From a checkpoint of a small mixture-of-experts model trained on Wikipedia.
Size: vocabulary 8192, 46.7M parameters.
Experts: 256 experts in each of 12 layers, 32 GeGLU neurons an expert.
Training: a variant of Muon for the experts, 412M tokens, 4686 steps.
Below are experts of layer 3 (counted from 0) of a mixture-of-experts language model. Rows are named router (the router's row for the expert), gate (a neuron's input weights, with its number), up (a neuron's input weights, with its number), down (a neuron's output weights, with its number) and show model dimensions 0-127. Each number is 128 + 24 x the weight over its row's rms, rounded and kept within 0 to 255. Numbers have three digits each.
After each expert's rows: a language model's description of what the expert responds to; "comes after" lists some tokens at least twice as common just before its tokens as in all text. This comes from a sample of Wikipedia text that the model never trained on. Tokens count by the router's weight.

# expert 61
router:105151153121095178124161123150103141136117134163141122148088130125094070141112102153106115100134172118084143170152138119128159128071160135132120155162154082110130128114094119119139110115111086144137156129161097129106115147137143132126192116158118201127135139159159113127122138117092111141095159142124134132116144169171151128158142132151151113162142146155108127113104107125109137142130
gate0:105136108158170128122151131093116109091130141104112128119157133187116115129149085137140140121114140122111123112133152139119139100171175127128104099130144124104097123157148124124144140127132116145168083077127202123087123111098128127114122137111143137120132167120079167112086141108113123143097141146148161137134128114037130099131125127117119146098097126121137159125166163153151107107097
up0:127109122128134086173145188120135110099135102155117126151120157121171126118094129119176106147166145118152141170142131102117121149101130127132163109118168134108124147122104112130147117086149112137091067139136130104109134095150114145142109182151133156139133126139151146074124153162132076127126110150153140158113084118118123114157129142075151119134136075126154081106150091111120121113133
down0:139138149129153130168100131155165105165143134124129144114120140119152123139113075110131121139147190199139142137101124134156120101130122116121114103162151124087142112134126130112094150151119115164126161121119106122133130105137084150122150110131108126171140104151096121127169190143179148122108127135157131113148169140158149138107177132100165130157135136170139146070083125149136139093136
gate1:160123174112100140119132084102101091126169103125144139157081115122106156120099144128088158164103142140113161129171167141129132134150074125162101127112149071150125132108178102131155077157137076152123156144115152129128101113117152144124141145076139162135164115129101146131114139137126116101141160135153131155165118115121120115114125100111107134153116172138126123174139154098116145120125
up1:141074141166079118171133115119136130120150123147154129127093122148176155146128134148157132135144186135133132080105153171119125138153144127127149119128156129200085131129149101109134096105112128111133105173151117140131170118152138139118120121072200146103098123088129128116100104127078139125136136115167140118113114165122100160160117102110128134167121117099142112118125131126147139110148
down1:090105100165143080100165129139160111093101119119169106100125105110118159140162139134125141114162156139130131148112150115130106101123120146074107180137128141129132178137131116149106171103131134100150088148155103120066183115144126156089136075140136134086133125100138189121124137109100135139123130124160134119095136123121104116165132111087121138125131113143138176149112112150107128132105
Description: Word pieces right after a first capital letter or consonant cluster, such as T-ex-as, CompT-ox, T-ook, L-un-ar, T-row-bridge.
comes after: " T", " C", "T", " t", "C", "t"

# expert 23
router:123124129117110113183109142079144104099107165136083111134125160127152108071191130114101122154160123123136141135128145135127107139159109140118123115112087150141081130127112123111143136129119140112108130162098144126130117146118110128195109098105142131130094126121097134187133172099136133154126171127137145138102101117133170120138098177145139074157121114117181089163117141134105135124104
gate0:138092113105097135086129133129164135150168123133142119112128151131156100131126155085136099135102142116117101104181132143093125173084128129097155123115115166138079133144122143108130134131108163138103121169156123103131093121100146157194151157123086137156110119116145158124095145080121158142145102102145152143131122159167169131118109126137111099143179152087134108118159123111136105139093
up0:098167116126117149158036122141134151094132135142131155095136140107135140146119134126117129155150127132149132120104061142137152108081094122147168118134098125104147126131122155167136131121123189139080138133125128103113121141117136184097115080105111177164130091097142124123095149163155140110107139092128119113115143134151168117146137111123151136153109158091117128150132111084126119113113
down0:134091094092123131117131138122075142101117100148089161133147170111126134135100148142117128138148124137151110178150122163085158180103140122133131134137145074100136129125136111137158145149104088142098143111119133102112169161096133148154103145097088117132132159113128160104120124151129125134098117101163156156121140151090136129159085104122158150111103110116103099194131153146136182137117
gate1:091145166134092107130144118138142137116157151161129112113118125084104115152103140153157085096121137118102157137179137154166133115078044127170129126127149132113116127120181124121183134116129139157124146098124129097159092150178145115161140131091126159120129105105094129162144145083111114158138119134118140125096124160145105129133102102118091089140135100126146111132148122160150126147128
up1:124118135117156144134158100108087140135092147103127115134094142124097128152213147132117105107112115124126152129107123109175110145116109126132156146139144118136121125121078134129120162123125146091103161122126179149085178110159132150157107131132143165129075145144095098137084138091117168116116089133151157136110164150113174092147140160138112150156120092159105157121134094133143136123135
down1:119177120163118143131065125103134171157144114156112118108142130110111141116137132099120087130156133121122123177131103153116069101110057127126144123102132122130147102158112119115116166133150094106137127158128116171145176139103126141120167159130085088146125138154127142130104140157132135159120102143135120125144104134137087082123090118166108091170108094130126132133119084132152166124156
Description: Mostly the after prepositions like in, of, at, plus its, their, than, and of in "out of".
comes after: " in", " of", " at", " to", " for", " from"

# expert 26
router:074111131122132094155171123103169093128138130103133091121109141124159146136137128114133094174149151126098135160110166126116148133159134147143131139099089165075109107136103096133125101128094130107105141124089163113110064152132093148181101122094125112117139160122102124129104098141120153126101113116123145138118137140169148152108133091107127092113119097111152103153130163126081113086108
gate0:111098099126119129144180127169174114117154112140148152167122075151154170113162149055106099143106152129104142130148112106146138133122116133170087115145149103154137112111121162103119135107145122135110156085139080138122140088146094159157152132121126134100109135173111156151128147149117135136114127119138111131167139080120113127103139135140142112155089130129134144099162178137095101159109
up0:108148138124100114124122136157150081140110117120123135177196111138106122112129153100122151138119123125129138092116142166113158114148112125148134132169144128069110129140129065137111118128134130086120188136148100090155125099150103082138108135158158116098079104154124119106126100156112114120095120088130139152158173120146141126089120148111158131134117147116126167119157115146137094118186
down0:147128177121125105145109129155142110092175123115174131139110133106177136084135122148107167109107135099122123141151125108129081152132131133139149166140148160169098116150111102153120144164142111082143147148096158122124118110160081124135141143147095124121098107163085119120129139066132143135125154149142139142132187124140145137134078110107100151105135104135098161125138103099165095150157
gate1:129105173111144119114146109128068121144117142131151151137122076161154120108154085136168091103143085128104140132118106134142078134137146125154123143122111092145158124136133106107131157123098135106125113115140171085168136110135132188114108101132137105117071137112127078124123146152134074092153147104109115132134095132122105129104145149120130104123071156082081137121127142150105135110111
up1:107141112126112144134179107156113147075101073153122145137122175152159142129160124160156133132130168128141100105117121175143107109177102129123133126132162095131167123129096128141130121105144088140117115138130132144165117124095128178111067135161119144167116144136130104126111121167167128152160094133115131173154081138151121148164096135114130116133124135105135155180162132121120148128170
down1:118128142129153109112132091132143086135100131095128151119151096153118187121069093115074134136101135126105153129096141076137155095120157108187099123108100105131165147127126113114109145107118124098150081130099150120114108124125146144140119113119171144088110115172137132125169105118115129115136149137104108107121142116133149061149118127135113097144099098172096095125139120131150126076128
Description: Pipe characters separating cells in wiki tables, mostly after numbers or names in sports and results rows, plus semicolons and dashes.
comes after: " ", ")", "1", "0", "2", "3"

# expert 35
router:153074138151150103099089107146106140085130099126136130147140101086162143111117153155117150088126085123154090086125141138124122155112094132110153131120117133128120141145162114141091130114106155114125086107121160143135115136110092109122099119084151092129152118144093159102177123137161152152130101084141144156113169123100143136112134074141116118090122140124097099065129107152152138106119
gate0:129150169112133117123111172103116092123124181144153100128118075079134128084089110116139134133138120129120107134127141126146147150125063128147104146151092142152160130143186149135122126114141163125150168159137176151146136153187125145136137130093157140119146114165142137093099154121123138154128084151143127134127151102157123163134107157101104148104159158094080107129141156109140129125137
up0:118166146124145110126091115112061120104170127130158128138152085097117119102116127133143124124146085133133156095181138127127145135104115134125147161161159123143107118122175121131154151148139094154121123116119118145160116126151122135118145131093157142090175121137160162148127087097076144117137114099127139115115062146108161156119136173142102181079121089128116166118143117110121121112146
down0:171113138132152146097140095121103139105151091150169121183156132146145166136143138133133104115139164097117119168116143152108147166135167109125140136157128149114097179171121140114133113168089121129101110141141128092157139169112147110137109067116062078156102132079132108138135120132120120131160130147119175109147145119137120129141128093126135146184125131137127128113107105132083114113123
gate1:112132131141156152116137123155160136111155120140145111095137112134082091126123109123149156087143158121143134149135096142165137165129104133140126142180099111140113121103166150116091136136130110080132104162129147104109109129067116071114172112136133125117110134154163052118128118157130113139108112098122124140064150137139133135180126091120164136136117130164103137113165155100142088132138
up1:122123144160184142149109123143106148147120126118140110119149183155173154146099123101117102119135126130090111131125125144083123152097114129119123130113105145140086128155094086091136133155133148113128092138126127151133162149156154119159109092150114148168196113134134095110129086095178103133163162085129129141100197136111145110143104116135111111116111120157149123154180136124131132120108
down1:158151119123129099102094143099113178101123140128113110145169093082143141108076160125112119126134122160137115151162155120137131144110100135115071159116100173135140131124060096135144130138168137124125150145146179135085167158108161145142105124160149127111133166114144136153178116106117113138119150165118112143117134148156123100141163150100155140127147107125090129139133128137159152109177
Description: Clause connectors such as and, that, which, who after commas, plus research vocabulary and the ent of patent.
comes after: ",", "),", ")", ").", " such", " pat"

# expert 37
router:096129156146104166108171141144159126104119124138084087173129146115125130122096100119086130127143164129093154177120138124156147107125156122138116163136122126094109137129109144134161134121113141155144111170131123152114094150154129144131150109165141191157068086110161161156117147114127104100130180173131134120138093117170152125157120132129164147148172135130141158106114140146152106136114
gate0:142085155136159118105123134129130129107153073159060150128090134133073125115144133185098135196119133135124141133152144115132157110132161128115094093075122176120104141127106091137149116141116142085154101137118115124158121118111101124149120114102156117107112133158104132098112137119156149148120095124123125123116088137078095132112145097107155139107146149157143160135112096130125118079110
up0:124134054124119137114124131168121129134129116100101142164117165108088161124132107114128142153126107134120132133144091125042148142131125126111124164135112133123128137133160078115144096129119089159132115146137098127086135090168110151156112136150097132095133107158108100131131151092088110149076087120137157125132121110119112086125102145102120110121141148156098178145115130161124128184121
down0:100146165083117130158128129137151083169102132103118131130135126161140192102092151121145152174136145140136124103105130127097168151128113094122146106117126099164101128169107110105108154146117056122142113115115085121136117128092150148095131084111102124140112109082156167085134111118112098145113164158169148155113128126164124133080128150151135144122115122111140172141127144135136138137116
gate1:159118175146053151125144151117099192089140130119147143122165132131102108093091137121147105109101134117132161137149133120158155129124077132097121104129122121133131117141087115142120125109133127138129166123165143101120099144127141159162177119117161149133109113156073074123176166126124160106128107160146147167156165125110125109132108093146096147100122116097138137103112127139148142122136
up1:132134105135163126103154121141120128151105147171207098172105133158148156146099131106152146163111154126087143113131128098117111187130152126113118083162154169121123138144076137128124085132138120073110131142119105142129099106153148115136127123110133105137097132104160090158136142130122120141096124125121132161114094099170101102122111086140128130099091158105101151149110136079144144115139
down1:135126127108139137130111081116117151137117153123184130116125153154121138134179121098140131155125182111110109116142125136114155106154118129130138118149142095140170174098125117105129087135118157138125109129089128126125142144133134099107070131168158126087153151117121082150101166161138139141152114122162137112138107173142119124138129072125118069107111132080103108137108137131098206136116
Description: Spaces before numbers in table cells and list items, plus second letters after a capital, such as I-r-ish, I-r-win, T-aw-aji.
comes after: "|", " |", ":", " ", " the", ";"

# expert 47
router:121097095118142167129142153150114134185167142107155118115136149112091075172127118122117118120129107140085107180118140111115149081098193125142129110119123136142149138098087134120131113103116099158102137164144161116106144151113144152124187138118128123120098118058163145131144119151088106116147117145125104132123169134140147141142119134127138139161139097151117166079116118115155149132097
gate0:117151122102112126114154130151158152129122160087125151131126142122098111160125100162110098109097136140155133149144142145086157165111134132105172105072117169145180103115144138114085107115179087106109100173162156132164114129140122125144119090107085123149076123063110146129111121124144125140141107130141149141134111111075144129156108132094113133137134151108164132151127109116093106144109
up0:161178180128129117136115129171109131124125114163119142126096102057111108126111143113136138142120141143153078112166127074052125114140090138099116136144133129117087133137180103118149119116127160157131140093144130133140144151140157083143116074146126108117166168109142162094130137077083123163097115133139130139123122108106133130148126101141115161139117119104147123134149148124116103117126
down0:131160111086074147185109111098126139134145178170119113064142140119119133137155112135113108127154144130121112121089116128107105111116120149122126152124145160111143108139144129144091104121154085134113146167115128084083146153186142142105120129117102127100121124122074132134113144116101075154159138119091122140134134143127180131145156177140144090140158130131112145111127121141137099078107
gate1:100133111140126096121138097139101118121168130115135129122129132065132101128130117149113112130104091111142070169107095118144104127101121129125140064113081165133096127120107127128159128138104108091155103088123113133116146126091116106140125124151111104157095157155182136154145130098133105158153142105160122127106192179161142131154105119146113091163154129113095127101111115154140129141089
up1:135099150111116116122105171111098157139172142111148144137076136124162109141109158131119120129083124115141140178120102108147126159106121126134127113125081123136121127136094096122170135125143086143099164151115123111101105126094196116149130148049109139136157141103133134137163093179151142164124167117094109147157174136149102159132133136097144173105137094120114129139137123128141121126138
down1:133192125121148098108085131143090133103132154131102153150155091149155132088124139140104127095165089151118137134128137127133132097085098117141111126091118141107140129098141130132088104172108132118127130094103111132141138128135127137114075110101106149076150168124156108156138094141136122182105147156166126120144116159057096140122149100160131112108098123127114117128112114093135159171131
Description: Short fragments in sports and asteroid tables: e in "v; t; e", oss in Win–loss, MPC, JPL, and name-initial letters.
comes after: " |", "-", ";", "|", "0", " ·"

# expert 28
router:103124103132139169098162144163151130158116156127137115132138126102138119138138099107100126109137126147126145139163127149157127132097192140176132148122095098115105160081107145144163106094102120158151159094129114141093113158183162110128191127138155183115084094148145087137126131115132115117097139142155148152151094136169158117133105133106141136121152136128135153102106102126144108100158
gate0:121117080082137059106102136140178095116120129144142141094080089145114134095120150148096131156099132127140121120132149110116120121135177131131098096169131144159067141138112141136104124124139138176163160098125139127150083112148127130084147099135156118114094155176138145116123142107119136174151092113096126131092135132143141130117144116132134105118142121140173117166118114115137098119173
up0:155139164108095153149172171132114137181152120076149187102104104162120141129139105133141137134163141127099146097114110142114127154102129125121130118160141112120133128130122124122138149108110126108106096155125143132140120110118164095114113156147141160176187109116130089154125138159113148137102129172103132097165166083134121158113128133083146097114096155124145115178142086155164144133114
down0:152159170096098115115118156118149093138163134112161128145104155140084119143106129105143126115118137174132143121122170122148128126105082139136140131125108139140199066116121141124080140144122126167163162100116130125182136108157178111141139162105160130193109114113138138148136117127132113138153148149087116144109115140088121124144176152102176166107144125137127126113124101133132122105122
gate1:124087114153103145156129119149133114167113187163123128126133164118144115122108138092106125131135114134129078130110153093141152175100144129106130144138076161110164120155136127149131111103151143134126132139115148162111090159136097101154121132085111157102093148138111172125166100114115126101186137100125160172103189114123111152097129184124126096157141119109082128108137128126127131119129
up1:110153116130123132112126128134123114117110160124107135146120104166196161103113113132125133125162138116127103149128131082113126139061154123126116124152118109102138126146115141131146118084114111126145127151153105154138131115103091126095089121108123181144125120092143161161160142161064152140200134116113103146125166088157125112118139162112147129194142098127110155110127122150085153151122
down1:154099148167120149139144132118147133166104150128149114155121120118107126141104162121108101128127101092145131109123117153139129181142130107092183125135125099145168139162149127099097128132104120137155153178122085107164118151131180084136133140158128159159107102144164146150114114127110095114170164112117132106072076130158160127102072125105128110149105110124159125123131095096154124130116
Description: Early consonant fragments at the start of a word, often names, species or pronunciation transcriptions: the l in "(/sl/", the r in "Ørs", "Sl", "Gr", "Qu".
comes after: "S", " (", " S", " c", "-", "C"

# expert 57
router:105061129114124100139146140126124083113123157096119137140178149125115180085143106105125107138127158138141142165148164113141151118139159137121127137149084151099114128155106120141131133141141129169145116154061179107140143148134108120136090099079105112163082119153146126178138166096141116100115165103140137139141100125122139091129130135102103074133130139143112132146132150160107132118100
gate0:147139137126123124136142134137131165180113168119109118171128119125110075112149116080107121093128116124131105144136132174092155136126065133131115162109107091133165123111111150109142084134124094121085139147114107140174147129114117143123150105126125122124108076112195138121111106151152149150164108088099119122148150156138113128065145143135135094126116169126133126170128148132172113151146
up0:102143128149112143147173137091158149102139092145195109113117114133111160134100171130111138175113135132122140141132113137121132125100150132133120131112122161145108126131153127153112128102120167095104102109146122111137138128097152119126094153102105152126158156142166137129122112073094144132074129152161139085084124098127152122159122106103135122186175138173073153138099136116119136131078
down0:117110101130117101116132107158119165132087135100130109142152102128109169133128145159124124137162105160142130195148122190168118153164137183094150128143108129124080116126135123172159103153158113114120138126141118101129171103142151165123154112163125114101164146073122115085128087143171109137161105152130141134134120107110092132125108155123089146162144156133153123171123119121121129130135
gate1:133139129136153150127108131150147115130146127143127128141093213132159079108112146145155158141136120113138085161110129117102119099112124117158112107119055181114099126128141179127105139121137115147149130168079110090116151122125107128090090126168158158143133134115128109168132131114115127137150110132134142126161097126162098130102129104122132194119118109115098082107159116151105133103117
up1:092157134123091112158149102105133144100123098127176126160110140117119151110074146169108154109076145127109152137147150134148158078110146134127138143144121137141099118077132128147122130082142128098136133080179125157179087109145161104120113166144121129133183109137139116113123133093135109143123119124139149131143165149062163136131136178103123103129144115154111116127128146144153144107161
down1:129114089122100117083130138076153153098153132138107083131092165164131129120149155144142147189129100130143122122126082144160151094124161132128133118123171114112177141125118148116137138120128098093136163155115155172086136136141099136092131143150159151117094136123152119131093078091129178147161173135082162134118128168136130119145141130120096150140112116156114141129147112135121119162152
Description: Wikipedia heading markers ==, ===, ==== starting or ending section titles, table separator rows, and the article "the"/"The" in prose.
comes after: ".\n\n", " |\n\n", "\n\n", "==\n", " in", "==\n\n"

# expert 63
router:122152150147129105112122118139096160160127144111123152100089111156163098121088122139132169100102143093129150153139103086122148156108157144119123154155122148159151115158095142081137088151125108165102160122096098110154143139149157124132129130064125110111093148078148126156094109099092121110163124163143096098118171152148141140111135130115116158160128134152126139130136103168128127152078
gate0:133132116170134167130077081141138135135132097136126153150122132135146085131117165129135116104109150133139138114107099143117166136117154129116121136169148106129143116130169153149132140129104137124094110126119133134111117141076140135141093149112120152111149141198149120115135152153165120101108086110113139119147133146159123102113112116082180042109119107104078148128156113179122145133081
up0:126115141132159145051170128111113058146119138137123100098076135108121139121118159110105146128121092126126106146131129139153105153110098130137109118109116100143101120151152105119127114071119130148103152148067152161091122114142160094145146151124131162124116096154109133109149096125158140179089110104158140083093147116132114127138138138147099144142136134108135145169136133129142105132189
down0:086136145129086100115135152128142136150124120153143145098095113120115109117172106070163113153093119139112142130079105126126113141135098127116156075144087096136129088120126082107169128136094099119135108206125135125130088149104136150092149123099151119123117113149114138105171121126121148162117150152149123115123106085145091146154106140129119154148109179131142160154131140108093144127160
gate1:167100112151134173141106154131135168123126137107107130141164097108129106148123126195160134152135137146131103155186166136116097120149159127156116131120115123141180137120097114097134126129148158148126132108151132149122169131101133125155167127082152084125111149122094138154177119160084079130120103087135114136111112067090105133150113107168128151107136084141132116103114133141126144135131
up1:139134202149142110161109129095120132138100110139144102113110103129120165135115108182102095170137116135156135100132142104111130135109096127143137103104123101110148124124135145153064168117145146122111101128147120133111146111093120116123136149140123125114118123209117145143105134075121152142168133151110131140065154133131094104113124117125112067154112158085127162128145080130118118130152
down1:114100105111185124093123127141166127156099109068155125128097084131149148095133158127131114145167129082201123088163130138150134114156113114121147147152139112122098096118143174188148147174133145127127134116116169139131094116165092128155118136108113192126129136123097125156146132094137135101111140130102114141126131133129154106098167097140121117115153163124126115120115112135137133094120
Description: Digits, zeros and decimal points inside table cells and infobox values, e.g. times like 1:00, scores 0–2, percentages 100.0%, plus labels Length, Turnout.
comes after: " ", "0", ":", "-", ".", "–"

# expert 11
router:135082113100105127129127117125093163138110142093121144096085135155161109109171159130125126132169139142158136084167157134099100134101115118130095150122124141170136154125138143147126143101133142099124141128120098118106134137074113145165084121084116102148133142157170129131073165102095128092110144104083163144107100108122147116144100119116145096120085127120150100145113111167106121117076
gate0:168095104150100153124156097123152138121165158164106129147110091166164179137162118169116098118110088115132184117123142113172128147161152131126111163140107149091152126153111115149147104115117134162135147104077101107111111107136133134125126148139159162157091113099148098123099156115104074125144111113118118144111100144143115149134128109114124152137088108173099115134134117160156146167113
up0:176157181129139164125185122100121126125098160102124099162137102144144136139133158162157139118137128125105080134110154135112112155140149135118105079122108127099080116151166113147106059106131140126145117132157132148100159132123126101090125108144114149157130116115135130105139109129153163121149111140117123104130123123095081120132158084144129149086124087090125146158136070102124157165127
down0:101098116117140158080179156117181146123086144126141105132092128112086125129120131139152144151149160123089119139154133156183124141125171155125099165133127111110143157133134118119133087125119121133093108145079112120151089128126161137127158126149139157084130107139147169120137150134093111144101127136121076118111075095141165121119136111142147129144192092152115107103137103170119115117126
gate1:121162148134156152114107132095100157123134160145153135140105111105092108108179136112129122134147083153140157111132152130130132129179112128129147131140166141170108114134097109102124091133135106058138161145097133136085149153140121119159096122124148133148186132152136162157151132102101146095154108125115129140148105146104125103154124156139170085150104118111129111114089101111128070181128
up1:116124131153112128146139169119125184123112139147203121180113143161147146127117192089138105129148112151117156109154144110111131126099141126144133128139099158190123112103131112119125158139124082130137128135093145118149146144176122114102177114145118121138150143123141122176111116119183089132119130147117159140138140123150137114112133120075155127135121155137133139177159116137118089112190
down1:120143134097147153124105093122132116100100119113090159125112115136097130122148121091124125147106118172143129165168112152137105148148190160139141135159173086128095098129152119128111109170114158129151156135122129097119110113109139123128097122108122154144145140174119133150123122130103099078126160117134131149171096100100124111134101152148134105099135097133081140082124177092078154174105
Description: Auxiliaries and main verbs right after a subject or has/had, such as was, had, were, began, took, scored.
comes after: " was", " had", " has", " is", " he", " He"

# expert 50
router:102126125099144128162097120085115151166119159141088165089108079159159077123118098152105128134109128138112121123126132145093150142122148124125114190142141086135141167151148146149096117151089106151122124149110118120161131099118169140167145096107133185106128170147118103156098152115145117129149148144130133105085126112143138155143099156142141120133081105148156132171126107144106087143114
gate0:144156120145119133139127101161122160083107104096103128072100098135163152114172151126123133137110125137138119078125123152144127073153126128144122099078132167174131132150131114135089163116137094122138130150174078070126142099116126126137105143096128123100119109123161136135114125116085111093108152142101146099142116133161143069101133150134118157117150141112119151163147122125124122082087
up0:143170186119130152124166133087142132149134132181114132140157130137105149175094107146135158144126111129104106160096142126161138142167134129123096144119087115158115130133148148124163136141125146147155099148131132148134157124120153155078075095156110146096088116121131113134087154132123121151091163104089114139110142106126133138105129128124156164130120141108152047159118174127105113145132
down0:121115095104096162139115122176130141148124105132116170143117159139133107161189161112115124104131123127114128146135118131102108107110154157129125148092156137141133110145111130165057107111151167090064123130148121105121098110155140108167155137108134166133123081160076143127112137111132183099129139116108109075126071139144126092123114110128125131130128142147121140145166141153134132096149
gate1:177086114160152135156135108149095166095137134104131093149138141159137108124144152150122128097127112123095128117174097107149153160089153129124157116093131135134083116118131137103107104116119144081089102146084114146133133108108123101130134119123091186133116129138096132064153119126182149136129088138150141141120117139148176118116114167124153168121126151111075127172125148139125100125122
up1:121102158108120169113110143084115078155081105147133140130134165073129108123140098136141123136099114139140097117111103150154125132155102129141130134118162141103164137130133095144111146115134108120081119153149146138115095107159174143135106113135174125121131124076106132116148107150091146106176170156107089116154126140092077147154119095142152140090100123170110101150100148163147145134116
down1:132129159101155131161113167156120145175140127113155104120162142136099119139175128075122137118148140148168133110090133160138127118106113144102128122159123125136175162101149125113152124141159118185145140095176160115147123157106113156096143127094160087146144114118141070156104136114120168152060143133125117123111154121154150134108139141130153141121147112165190139137108153129137123105120
Description: Multi-digit pieces inside longer numbers, such as 00 in 250000, 50 in 1,500, percentages, scores, years and ID codes.
comes after: " ", ".", ",", "′", ":", "°"

# expert 20
router:126151148128147079150115140095110155141126121110084147101109157179103162104114141163142135098112141093135082079086121123072148148116092103088137155118154145156144097176106154133122107160155118153114122128138131074147157106151099133128110125097137087140142149108154147125117133132130119150141141095116111111108144132107116131107150103116102130097134095100110183164146127153150151122099
gate0:127124145129119132165117141109136151145122125119161117093108091135130093132118081144163161117116135130109147172173122158131092120114131124078108130085110144094123129140145173139146096121118105091117067085137139146141172161128166128118127147157118145119186151126105128131107126142145128143156139152146161131128094122128103124110146121117109136159133194124097139116164090174123114066112
up0:122098096126129106090142147161110102146179101109127096130123134161108098156135119103123143144150081117143090070105175116107137102139139136107141115147128095178133141133095116115158146155103135145166137148135095110076159119097133159156124141120123141117106179097100150122101133128093131113071157131075118143124104152138118127141126173112160134099137110157111137098150131088146110134129
down0:068151108150148120163112134104138131182145148110066124138144160106122125094127138117151112149117093162114122062135139144163113183142107101120134166152108095126118135123140121071169125113146090161112159113116123112131117152103123138124092152093124114155109111180148146146137147087104132134122102107095126153116135106122094108126103130127175129094152136138104170128132140127145122111150
gate1:101120136124140135128127139145161138143131109098098118119162154149123135121102141121137124141104135132112160120104124146125105181112121132133110110131159125110113130082170135152112109125130167150126143165123067084107106149095113106116199146129115117090162128152121112184170098145188112147093141127140126062084157150108129130127102112158151122140113117148111144080143161119130129099160
up1:141154106172136102123104146115118157167125113161111130158134124093093152116108151074144140119104142118147176144133131108095114083122109134116133154135122131152187125110095115153121133134105134141193094130126164076115140115159139092133144129117152120189099118130139146110101138133175099134152090119158121121107121152139117136193148082158143164110155137121157121118128132105143153123109
down1:135128091149109084137060151094134148145127077130093153120168153124148123111169142119133154137132103072159170114146155102092114105126120152081100149185111101128145146106134114152130119116141146132145128143148106124150123175108098168140124134127127088117106161104117121138139134141136106121115085096122113086102112170124146116124115111115166123116122141117149152179163121160147157104132
Description: Modifiers right after the, like surrounding, southern, native, rural, plus table pipes and +/− signs in numeric tables.
comes after: " |", " the", " and", "0", " that", "2"

# expert 27
router:079149155138124157115133133136143096105121101126114096154115140098155103095138094142090111149151162129130169156111127101164146119123163146117134167154127114114130142107115171135151106080088130165123120160107137174147080135151119133116177106112151177148071105093144112146111146091145099139088158138148149124115117144152148100138127152125166121150170156122145138121145129151098124103152
gate0:129163134151115138131127092169091113126146160130107130137168126142187128151125147151090115112148163133127120105126124151145119108187142124120113129142161086090186116122110128134136135161097124101115101114103128105105120115136149149109135135127203148139114152128149131134082140109135112142080143143125128165137105177143156108116101122156123152144112057161101108113142168139150151157142
up0:120150139092177149113166128143156120100164147070114147146116109157129152143107126154114119137115108124106107142137135108134134135132170126135142138117146098137110135110149107122091148134158161093085136069158172152124106132131096151093152138153133151133135130132158146079094170160142130145108112092168131151166166126123112128135162191158133164114113097118146149112154113114080126119151
down0:157092133113134134153097146104156155106142144144096129129126147143147133130121114152063151144132128125112080125163134146105137150205091112103154107124158124108066111141120116173093155154130146141137122131171123144123118094118085145143150102165139114143159156145103136142108103115125122120146149139107129136113089127121141131140165146111159188145135085110126062117133134134162158122113
gate1:111146122115102120126112133146063104154146154132101136142110142116152147129140163144124134119130154122111134090106130145160132151118162134127134141078101161092086129109173140134138131121110111133148146169171115142090155122116119119111094109107185138121120105136115085123062128111126178142131176093147138075112097160119116124123141147140115138086140098151123087162129073133144152114140
up1:135105085123089171130148134106146128111189152111109125155135111191161145110128090106106098137091088124121141106143091119152098153090136119131139110069108148098115128101130115129073134108121081131146113163144140133124111116126108133126073124124147126145122117167154109104110175146137083154121130118096094095132156149124129117119145151134139121090158096125124134151148111086144146149098
down1:106115103116079166139111167144113142147113115116127139137088123095104096110110107123160121136116142177113128138141129142115146142108133142125176106085136094105120148088092120131127113122122146089100140132129110146103143104138078123102139135138136174171133116147106112081096146140145154104129135124118120124153142123141076129111180126108087101125118112108154146210163143119103131112066
Description: Space tokens right before a number, especially after "Coordinates:", inside table cells, and in "(age 23)"; also degree, minus and plus signs.
comes after: " |", ":", "|", ";", " /", "″N"

# expert 8
router:119121111107132106121090134128114116092156125165079108128136145147097121124193149129149126165095099141149098132131141107110140126130126131100129103125130156142088150127194124179100105118130163047128115119104134132139131123138110130141082116113139085152108098161119126060159129122118139114146128122183135139149162140143138130130099114148114118105128138149134083086158119121141099090127
gate0:149133148135154160144129080135133157150125068105150132155118128163118125157160132134140128140140172133142147161134154143132119127071112130103118142122145091159079133121122148136143144129137136143139092154136133118145120159121102111082179102112151149117107101186155120099148105084118139135154133114166110122125092113080161128116152093125114082158136080113144097094155169124118156110144
up0:135146085100170118093166138128122106083125146152104135094098135115133156081116122144102145123121099140152112116095108088120168116088141129164140147164117152133169130147104113129117162130091156123117161163123167137108091137141129142134108179142114098163164155106127160130094118137108134103130150115094139163133111116140114122111109145110102167125109191133075149154154118136102097127156
down0:096124133112092117077121142153141158120117131157099146158132149128065140128099121093148113098167149113131136162158080110102126119091156151116149139123115109122104127156118090150138140102105128113087144117091091136123118173150137107065116158149111144154123144115168144130128120131121126100125120137170128135131129149167154125134130159107147078103172136118123184143126084104104089136101
gate1:162137150134105118122125150107130131117137188160140133108128164131101192117119107126120143147131139109103111127094109147116156123111136133083141152138156190119141132129121127089094105147148119163128096123113171090123150128157141140096126135071095116160119104123170120136154158159140160131088143105149131136150119088145169118140092102114122089155114111175099170146125098124140158112096
up1:122120107148144104150126129115120072135111088179090135132127179100142141159144157127135154158126132119120114119146137097105175147054141123129122139138154119120157128107148099104157109092155132189132137123117100096143163147142109100105163125064163084174112143116137124109139145160100136138097104117158129116115135155145126097130129138136112111176149123116098152115102151096115126109136
down1:186118133138108101120128112162151134152067112104118145125095098150110115127151128161125150100161116126131175132143139141112120130107090110135143074180134153107112129126124130147162114152155146097130111143115177072095114094097174170156130094161109087108126123128137143132101114126164145155117081080106131139102128120120177088133101121132168157133130118120126108117145126131146129133109
Description: Conjunctions and linking words after a comma or noun, like and, which, such (as), and participles introducing names, such as known, named, renamed.
comes after: ",", " and", ".", "),", " was", " also"